From a checkpoint of a small mixture-of-experts model trained on Wikipedia.
Size: 14 layers, width 384, vocabulary 22914, 51.7M parameters.
Experts: 32 experts in each of 13 layers, 96 ReLU neurons an expert, 2 picks a token, a sigmoid router, 4 empty slots to pick, a shared expert of 256 neurons.
Training: a variant of Muon for the experts, 2971 steps.
Below are experts of layer 11 (counted from 0) of a mixture-of-experts language model. Rows are named up (a neuron's input weights, with its number) and show model dimensions 192-383. Each number is 128 + 32 x the weight over its row's rms, rounded and kept within 0 to 255.
Before each expert's rows: "mostly gets" lists some tokens that are sent to it at least half of the time. This comes from a sample of Wikipedia text that the model never trained on.

# expert 26
mostly gets: " Grand", " Cup", " Award", " Championship", " Prix", " Medal"
up0 [136 160 141 125 173  90 174  71 200 158 132 142 171 133 150  82 134 125 133 112  90 204 144 129  83  76  67 122 142 133 108 114 158 163 111 115 111 104 120 134 137 101 115 177 189 170 129 137 110 117 130 118 142 191 110 133 107 126 124 148 123  97 112 158 149  95 161 176 180 166 190 156 118 212 139 148 119 156 125  81 105 107 123 167 121  81 152 123 152  84 146  94 120 109 111 171 130 135 145 122 138 140  89 120 113 128 126 188 145 125 121 122 160 140 111  57 121 254  84 112 124  78 118 117  95 113 111 148  87 134 162 112 110 207 135 101 176 130  68 126  96 133 166 118  88 169 141 113 108 166 132 182 127 152  87 142 110 137 139 129  67 130 160 102 122 104 108 107  96 118 124 175 131 143 101  84  83 112 166 144 175 142 198  78  92 138 118 108 170 106 126 145]

# expert 24
mostly gets: " J", " Sh", " M", " Z", " H", " V"
up0 [112  97 212 114 115 176 118 155 220  85 127 146 162 107 108 139 130 121  92 105 118  85 112 122 101 165 123 142 175 156 115 137 101  75 126  91 160 154 101  91 104 140 103 135 124 140 174  95 117 114 119 119 102 156  92  66 159  94 131 137 170 116 131 122 121 120 111 137 135 140 121 102  92 118 132 100 121 113 132 156 132  87  63 120 156 212  99 105 113 117 106 133 151 179  66 133 181 151 106 145 109  68 124 108 140 167 145 127 102 125 103 130 169 150 153 122 158 128 103 138 153 117 105 129 152 106 138  75 171 132 149  97 164 161 150 142  76 138  81 128 118  57 126  94 100  46 163  76 162 200 186 158 132 108 135 143 135 150  46 134 109 130 149 178 102 142 161  69 198 136 111  77 113 124  88 181  87 113  81 126 104 123  78  61 158 151 123  83 125 159  70 153]

# expert 14
mostly gets: " has", " have", " had", " having", "idae", " cort"
up0 [ 97 136 201 107 153 105 149 122 189 134 177 101 160 133  97 134  99 128 141 115 127 115  67 139 127 119 160 154  90 122 143 118 128  69 126 168 139 130 140 196 217 170  90 139 105 144 184 112  80 128 115  94  92 147 183  73  99 155  95  99 138  54  95 117 158 181 157 131  96 133 147 174 166 110 113 103 147 151 127 136 154  81  94 123  81 133 135 136 186 107 109  88  73 169 131 107  53 127 103 110  69 138 101 106 101 120 139 177  86 123 148 106 160 139 122 170 159 110 122  98 192 131  88 175  84  96 113 160 102 107 155 130 126 103  91 135 102 178  89  77  85 165  54  61 133  86 175 121 140 126  60 135 106 126 135  86  89 132 142 151 145  60 138 105  94 103 131 125 105 136 114 102  98 200 111 167  69 138  98 183 145 164 146 135  78 114  89  90 165 138 160  93]

# expert 18
mostly gets: "″W", " Ol", " Har", " Bil", "″E", " Ber"
up0 [191 177 109 143 120 140 191 147 127 171  96 172 152 173  73 120 194 136 115  91 101 122 117 176 175  91 173 101 111 112  94 140 155 103 130 136 161 122 115 149 126  99  98 120 112 150 135 143 174  79 133  93 147 136 166 109 116 112 153 143 144 182 129 129 123 131 112 179  88 142 135 146 146 162 141 109 116 145 166 143 128 120 138 140 131 153 147  93  98 129  63  93  83 107 119 128  43 111  74  65 137 157 116  87 112 105  91 105  90 100 145 118 182 130  72 147 130 168 138 202 136 184 121  98 124 152 163 151 141 178 141 163 127 195 114 143 137 146 110 120 119  86 132 120 145 136 147 144 139  92  64 193 127  90  94  54 139 130 121  84  93  78 111 114  93 143 125  88  94 157 103  50 190 100 123 107 137 142 162 142 166 162 106 178  94  99 148 124 105 102 120 146]

# expert 15
mostly gets: " |\n", ".\n\n", "==\n", "==", "===", " |\n\n"
up0 [108 165 163  57 111 138 150 101 152  96 137 195  72 146 114 102  72 107  94 143 133  93 147 140 121  90 168 146 190 173 141 149 143 146 113 168 168 132 129 147 172 147  81 138 112 157 185 133 158 114 158 108 149 159 152 153  90 111 117 165 105 204 127 146 104 106  78 144 181 105  68 130  84 105  94 117 113 157 105 109 134 105 104  95 172 104  83 124 126  75 111 118 139 123 145  88 159 158 199 168 131  96  51 101 126 137 166 143  87 128 138 145 110 121 126  97 178 155 137  51 148 179 132 160 132 124 159  93 111  76  93 148  84 124 121 160 125 127 126 132 111  84 194 139  95 120 125 137 136 125 135 157 136 134 133 141  81 113  40 138 124 152 151 169 131 158 121 120 125  90 155 135 138 134  97 135 139  90 100 188 153 121 162 100 171 126 127 104 131 127 115 116]

# expert 3
mostly gets: " '", " ‘", " century", "/", "----\n\n", " (#"
up0 [ 85 129 145 134 120 118 121 141 153 145 107 105 155 151 162 135 113 139 170 127 171  89 124 132 116 135 133 127 127 155 143 103 167 142 133 111 168  89  88 126 172 110 172 136 117 165 131 119  73 104 105 126 118  97 106  71 127 113 144 172 120 136 127 128  84 144 159 126 145 130 109 135 220 130  60  89 138 112 103 100 131 118  80  96 164 121 125  88 153 142 120 176 135 136 192 141  97 139 121 140 120 143  64 120 156 163  93 170 115 101 161 108 153  82 144 116 124 173 129  66 155 147 124 185 132 113 135 111 114 103 187  58 137 165 124 101 177  93 106 115 109 135 108  97 153 159 159 149 181 125 172 130 123 156 129 131  89 106 113 113 164 112  74 140 131 156  94 190  96 122 119 128  97 150  98 129 137 106 101 138 120  74 111  87  80  65 121 134 149 121  84 150]

# expert 4
mostly gets: " American", " British", " French", " English", " European", " German"
up0 [134  81 123 141 109 146 120 144 107 177 135 134  84 157 150  96 122  87 189 129  96 126 125 127 118 100 147 170 187 119 103 150 100  96 122  99 104 103 100 155 138  89 102 116  96 152 206 171 140 114 213 107 124  79 147 124 204 119 154 136 129  60 125 200 124 162 144 152  75 134 140 143  90 100 131 122 162 157 159 129 134 115 150 146 154  99 190 127 131 120 102 142 113 138 120  88 110 142 129 150 154 147 116 119  81 175 116  85 162  96 166 126 122 133 131 119 136  67 117 142 166 157 106 187 177 136 149 135 155 176 105 110 126 112 115 141 144  93 144 101 134  90 181 162 153 136  45  97 125 110 163 131 142 149 180 171 219  78 122 149 107 140  93 160 152 115 182 196  19 138 156 153 137 146 114 190 106 122 108 158 181 155 121 159 139 130  93 106 140 136 131 115]

# expert 8
mostly gets: "S", "D", "C", "R", "T", "F"
up0 [117 118 167 139 119 121 124 140 134 152 153 119 144 157 141 113 140 130  80 192 130 144  99 129 147 144 153 213  93 130 170 128 171 127 104 128 109 153 127 132  86 140 134  62 150 181 102 126 119 138 132 152 155 161  61 131 139 149 102 209 101  48 152 104 134 101 182  89 115 111 169 217 181 137 121 113 150 113 121 132 113 106  65 114 174 112 153 165  77 115 174 163 108 108 115 151  31  97 118 137 101  77 138 153 167 130 127 120 120 151 119 135 140 111 122 127 143 101 178 120 104 105 100  93 159 115 129 123 128  97 116  90 135 146 137  99  89 146 160 120 138 222  87  89 102 126 128 130 116 144 154 153 169  80 101 112 150 193 160 122 108 137 125 135 171  49  95 156 124 156  97 112 138 190  99 203  89 106 132 146 105 133  95 101  75 169 147  80 121 145 111 169]

# expert 27
mostly gets: " used", " served", " held", " won", " up", " received"
up0 [110 136  99 156 154 165  74 142 154 170 153  94  67 139 134 153 111 193 145 160 127 192 134 146 112  42 152 133  90 127 146 142 139 131 139 117 144 148  82 138  83  95 148 144 112  88 158  93 118 120 155 124 134  34 122 138 112 139 117 141 202 134 110 127 105 119 144 140  71 121  91 154 133 122 135 144 162  79 176 160 149 115 114  77 160 160 103 135  75 110 133 111 148 127 160 151 191 165 108 122 112 108 131 205  93 193  89 131 176  96  99 128  75 123 116 116 188 148 139 108 151 121 137  81 174 150 161  66 128 107 200  66 135  62 109 128 111 171 144  82 132 112 168 108 169 111 120 177 122 124 183 132  80 123 125 166 136 158 124 118 132 112 157 105 122 124 156 200  96  70 173 156 134 133 163 119 167 141 160 125 125 118  97 112 169  98 166  48  97 116 122 122]

# expert 6
mostly gets: "),", "\",", ",\"", ",", " Phylum", ".,"
up0 [112 140 168 116  93 113  62 128 210 123 135 138 103 166 133 116  71 117 123 105  76 112  36 116 166 119 105 193 130 127 122 127  98 105 131 172 103 133  86 142 102 104  51 101 148  86 143 165 157 139 134  80  24 128 114  78 179 122 140 114  57 133 176  97  77 158 104 134 150  95  57 195  88 104 139  71 144 122 134 135 117 121 168 134 119  96 164  86 154 108  93  84 156 109 129  97 162 149 118 156 124 162 132 116 165 128 199 148  89 180 121 111 152 131 170 151 112 178 117  65  66 101 152 146 159 136 163 184  51 104 107 135 141 113 149 113 116 121 172 137  73  99 161 121 132 103 102  98 144 143 134 158 104 146  98 186 142 156 143  96  88  98 128 129 152 112 130 109 149 127 166 122 186 127  86  97 106 129 102 151  83 103 157 124 127  66 111 150 177 180 180 127]

# expert 30
mostly gets: " David", " William", " Robert", " John", " James", " Chris"
up0 [ 88 161 145 131 136  96 163 103 182 137 157 174 109 154  71 111  69  52 135 159 191  86  94 148 178 116 114 107  89 143 153 129 160 168 169 105 139 145 137 110 126  91 115 146 110 116 180 102 133 142 142 159 138 134 120  44 121 150 150 141 118 179  88 161 100 173 158 124  87 136 119 118 126  73 152 108  97  71 208  58 126 141 103  75 133 114  90  90  89  56 133 155 104 130 115 101 144 145 139 149  93 142 136 156 130 140 163 118 151 133 120 184 146 105 189 193 185 179  79  88 151 107  68 138  73 133 127 139  96 134 155 103 107 135 152 110 117 144 131 107 151 122 157 154  86 172  64  65  86 138 167 111  79 169 154 152 126 155 172 119  96 108 136 164 110 187 127 112  70 158 119 161  85 135 174  89  80 131 131 156 139 100  73 118 122 107  80 144 156 123 181 131]

# expert 7
mostly gets: " member", " director", " politician", " president", " Director", " guitar"
up1 [ 78 114  79  55  50 166 107 113  73 117  96 106 121 189 165 127 131 146  89 104 140  34 102  70 157 110 124 131 132 112 127 129 129 161 146 140 115  97 144  99 149  97 180 147 147 103 135 144 155 132 153  52 103 163  91 133 129  94 141 146 150 125 112 148 174 133 159 160  77 154 134 160 135 114 157 141 132 115 125 174 165 109 155 137 182 139 157 152  95 104 144 149 115  92 158 129 187 103 133 192 128 129  72 157 171  91  72 109 126  96 129 114 118 136 182 118  88 138 164 121 161 152 114 147 123  88 105 173 198  98  93 115  99 115 111 105 147  96 102 208 147 159 162 119 125  93 107 102 149 117 120 166  84 192 165 126 112 142 104 194 123  90 166 114 112 159 161 164 120 105 162 128 101 130 133 151 137  85  77 136 118 175 147 160  62 128 142 144 164 155  62 136]

# expert 1
mostly gets: " University", " school", " government", " town", " district", " community"
up1 [168 106 112 161 137 113 137 123 126  95  82 123 140 142 195 135 137 142 143 126 188 108 160  77 135 106  95 163 174 136 109 127 107 152 185 122  89 128 127 107  95 130 119 177 180  88  97 161  97 103 136  63 100 152 151 130 173 138 196 138 181 160  97  66 119 129 116 150 126 176 148 141 153 109 124 143  98 114 118 151  88 143 136 164  88 159 123  97 106 105  60 103 103 113 123 150 123  93  77 113 154 174 124 113  93 166 135 108 156 145 166 120 107 193  58 146 105  85 192 135 126 157  87 122 113  82 142 118 130 138 134  66 120 129 141  93 139  66  98 146 172 164  97  86  72  99 158 104 213 120 102 114 140 128 190 145 145 141 167 195  83 150 155 115 105 109  49 139 149 115 154 148 114 111 153 103 109 127 190 155  28 118  89 153 130 142 154 146 181 129 116 145]

# expert 2
mostly gets: " Chicago", "2", " Seattle", " Houston", " Milwaukee", " Pittsburgh"
up2 [ 59 147 124  82 119 152  93  99 211 143 170 170 144 121 124 140 159 187 117 106 133  78 143  53 133  65 103 192 157 187 131 139 134 115 165  84  96 118 113 112  67  95  70  94 135 198 145 167  80 128 156 132  70  90  79 135 127 133 145 167  99 119  90 143 122 138 114 106 112 108 187  92 153 112 137 119 188  98 138 137 121 140  45 105 155 179 128 111 120 128 133 130 122 113 166 129 133  75 115 108 130  82 124 150 130 137 166 186 127 132 120 168 122 123 191  80 123 132 129 159 136 141 174 143 161 144 136  76 116 132 172 108 104 165 147 124 125 155  85 161 144 142 154 122  94 125 137 157 166  56  47 177 117 156 139 105  88 107 121  79  99  70 129  91 154 137 151 115 129 169 217 199 127 150 111 137 110  96 107 163 163 149  85 120 114 103 139 139 169 107 100  81]

# expert 12
mostly gets: " —;", " –;", " ARG", " AUS", "',", " GBR"
up0 [104  89 145  84 156 107 127  51 136 170 164 137 134 105 181 121 148 145 122 162 216 128 132 126 135 163 100 124 150  97 185 111 137 145 158  88 146 195 114  64 144 150 123 160 128 255 116 131  64 118 130 159 106 137 105  52  68 143 122 122 125  88 122 111 150  56 130  91  99 136 107 151 103 146 113 151 173 114 123 117 100 128  81 128 189 149 138 137 136 143 145  95 124  94 118 112 135 153  79 211 166 113 117 132  92 137 144 157  76  98  45 139 133 118  67 102  89 141 147 145  91 123 158 105 104 169 160 122  59 124 228 121 146 106 135 151 143 196 139 113 185 130 113 180  71 137 154 143 159 171 114 117 147 151 135 153 115 149 118  99 168 144 115 136 120 168 110 110 171 149 115 140 113 128 119 116 114 122 164 133 189  49 110 110 134 120 100 113 129  88 119 188]

# expert 25
mostly gets: " the", " his", "The", " their", " The", " its"
up0 [ 84 160 129  96 169 147 133 105 171 104 167 136 156 173  94  93 124 140 123 113 138 143 159 134 136 123  75 122 130 164 167 146 106 138 132 117 139 143 110 117 180  80 117 119  90 112 162 119 127 145 171 123  93  59 144  76 133 152 134 157 134 163  82 129 101 160  90 157 130 128 101 129 132 113 167  82 114 113 147 127 106 127 121 143 194 128 103 121 113 169 198 144 145 125 140 148 119 104 168  99 115  90 150 136 129  97  79 144 166 122  97  98 119 157 130  90 104 113 132 141 203 157  82  72 118 140  99 117 139 126 161 108 118  91  90 100  80  79 119 103  99 171  81  92 127 139 151 115 101 126 156  64 135 118 139 168 131 182  80 139 142 121 112 155 127  98 136 179 139  72 126  63  83 167 142 133 114 123 149  89 184 160 145 154 160 143  30 161 108 167  88 122]

# expert 13
mostly gets: " using", " along", " making", "ing", " working", " make"
up0 [138 125 141  99 124 118 153 116 110  72 135 114 145 139 129 119 150 112 114 135 111 130 110 159 122 122 156 126 127 161 106 100 100 110 123  91 136 132 141 193 146 131 139 107 101 128 104 157 135 102 137 160  90 168 134 141 124  90 141 149 158 150 108 138 119 163 114 110 111 145  88 147 178 187 103 153  72 107  91 112 108 131  87 137 113 124 176  57 108 103 116  89 124 147  84 131 136 125 145 110 109 129  90 177 151 105 137 115  66 129 115 128  92 162  64  89 137 142  95  99 184 170  61 152 139 131 174 129 129 161 109 187 155 120  94  93 136 131 213 163  65 133  77 131 108  94  96 125 130 159 127 126 126  81 110 109 135 123 129 138 104 134 121 149 118 140  64 118  89  59 147 124  52 167 134 177 212 164 143 181  98 131 177 105 121 172 174 146 155 162 171 163]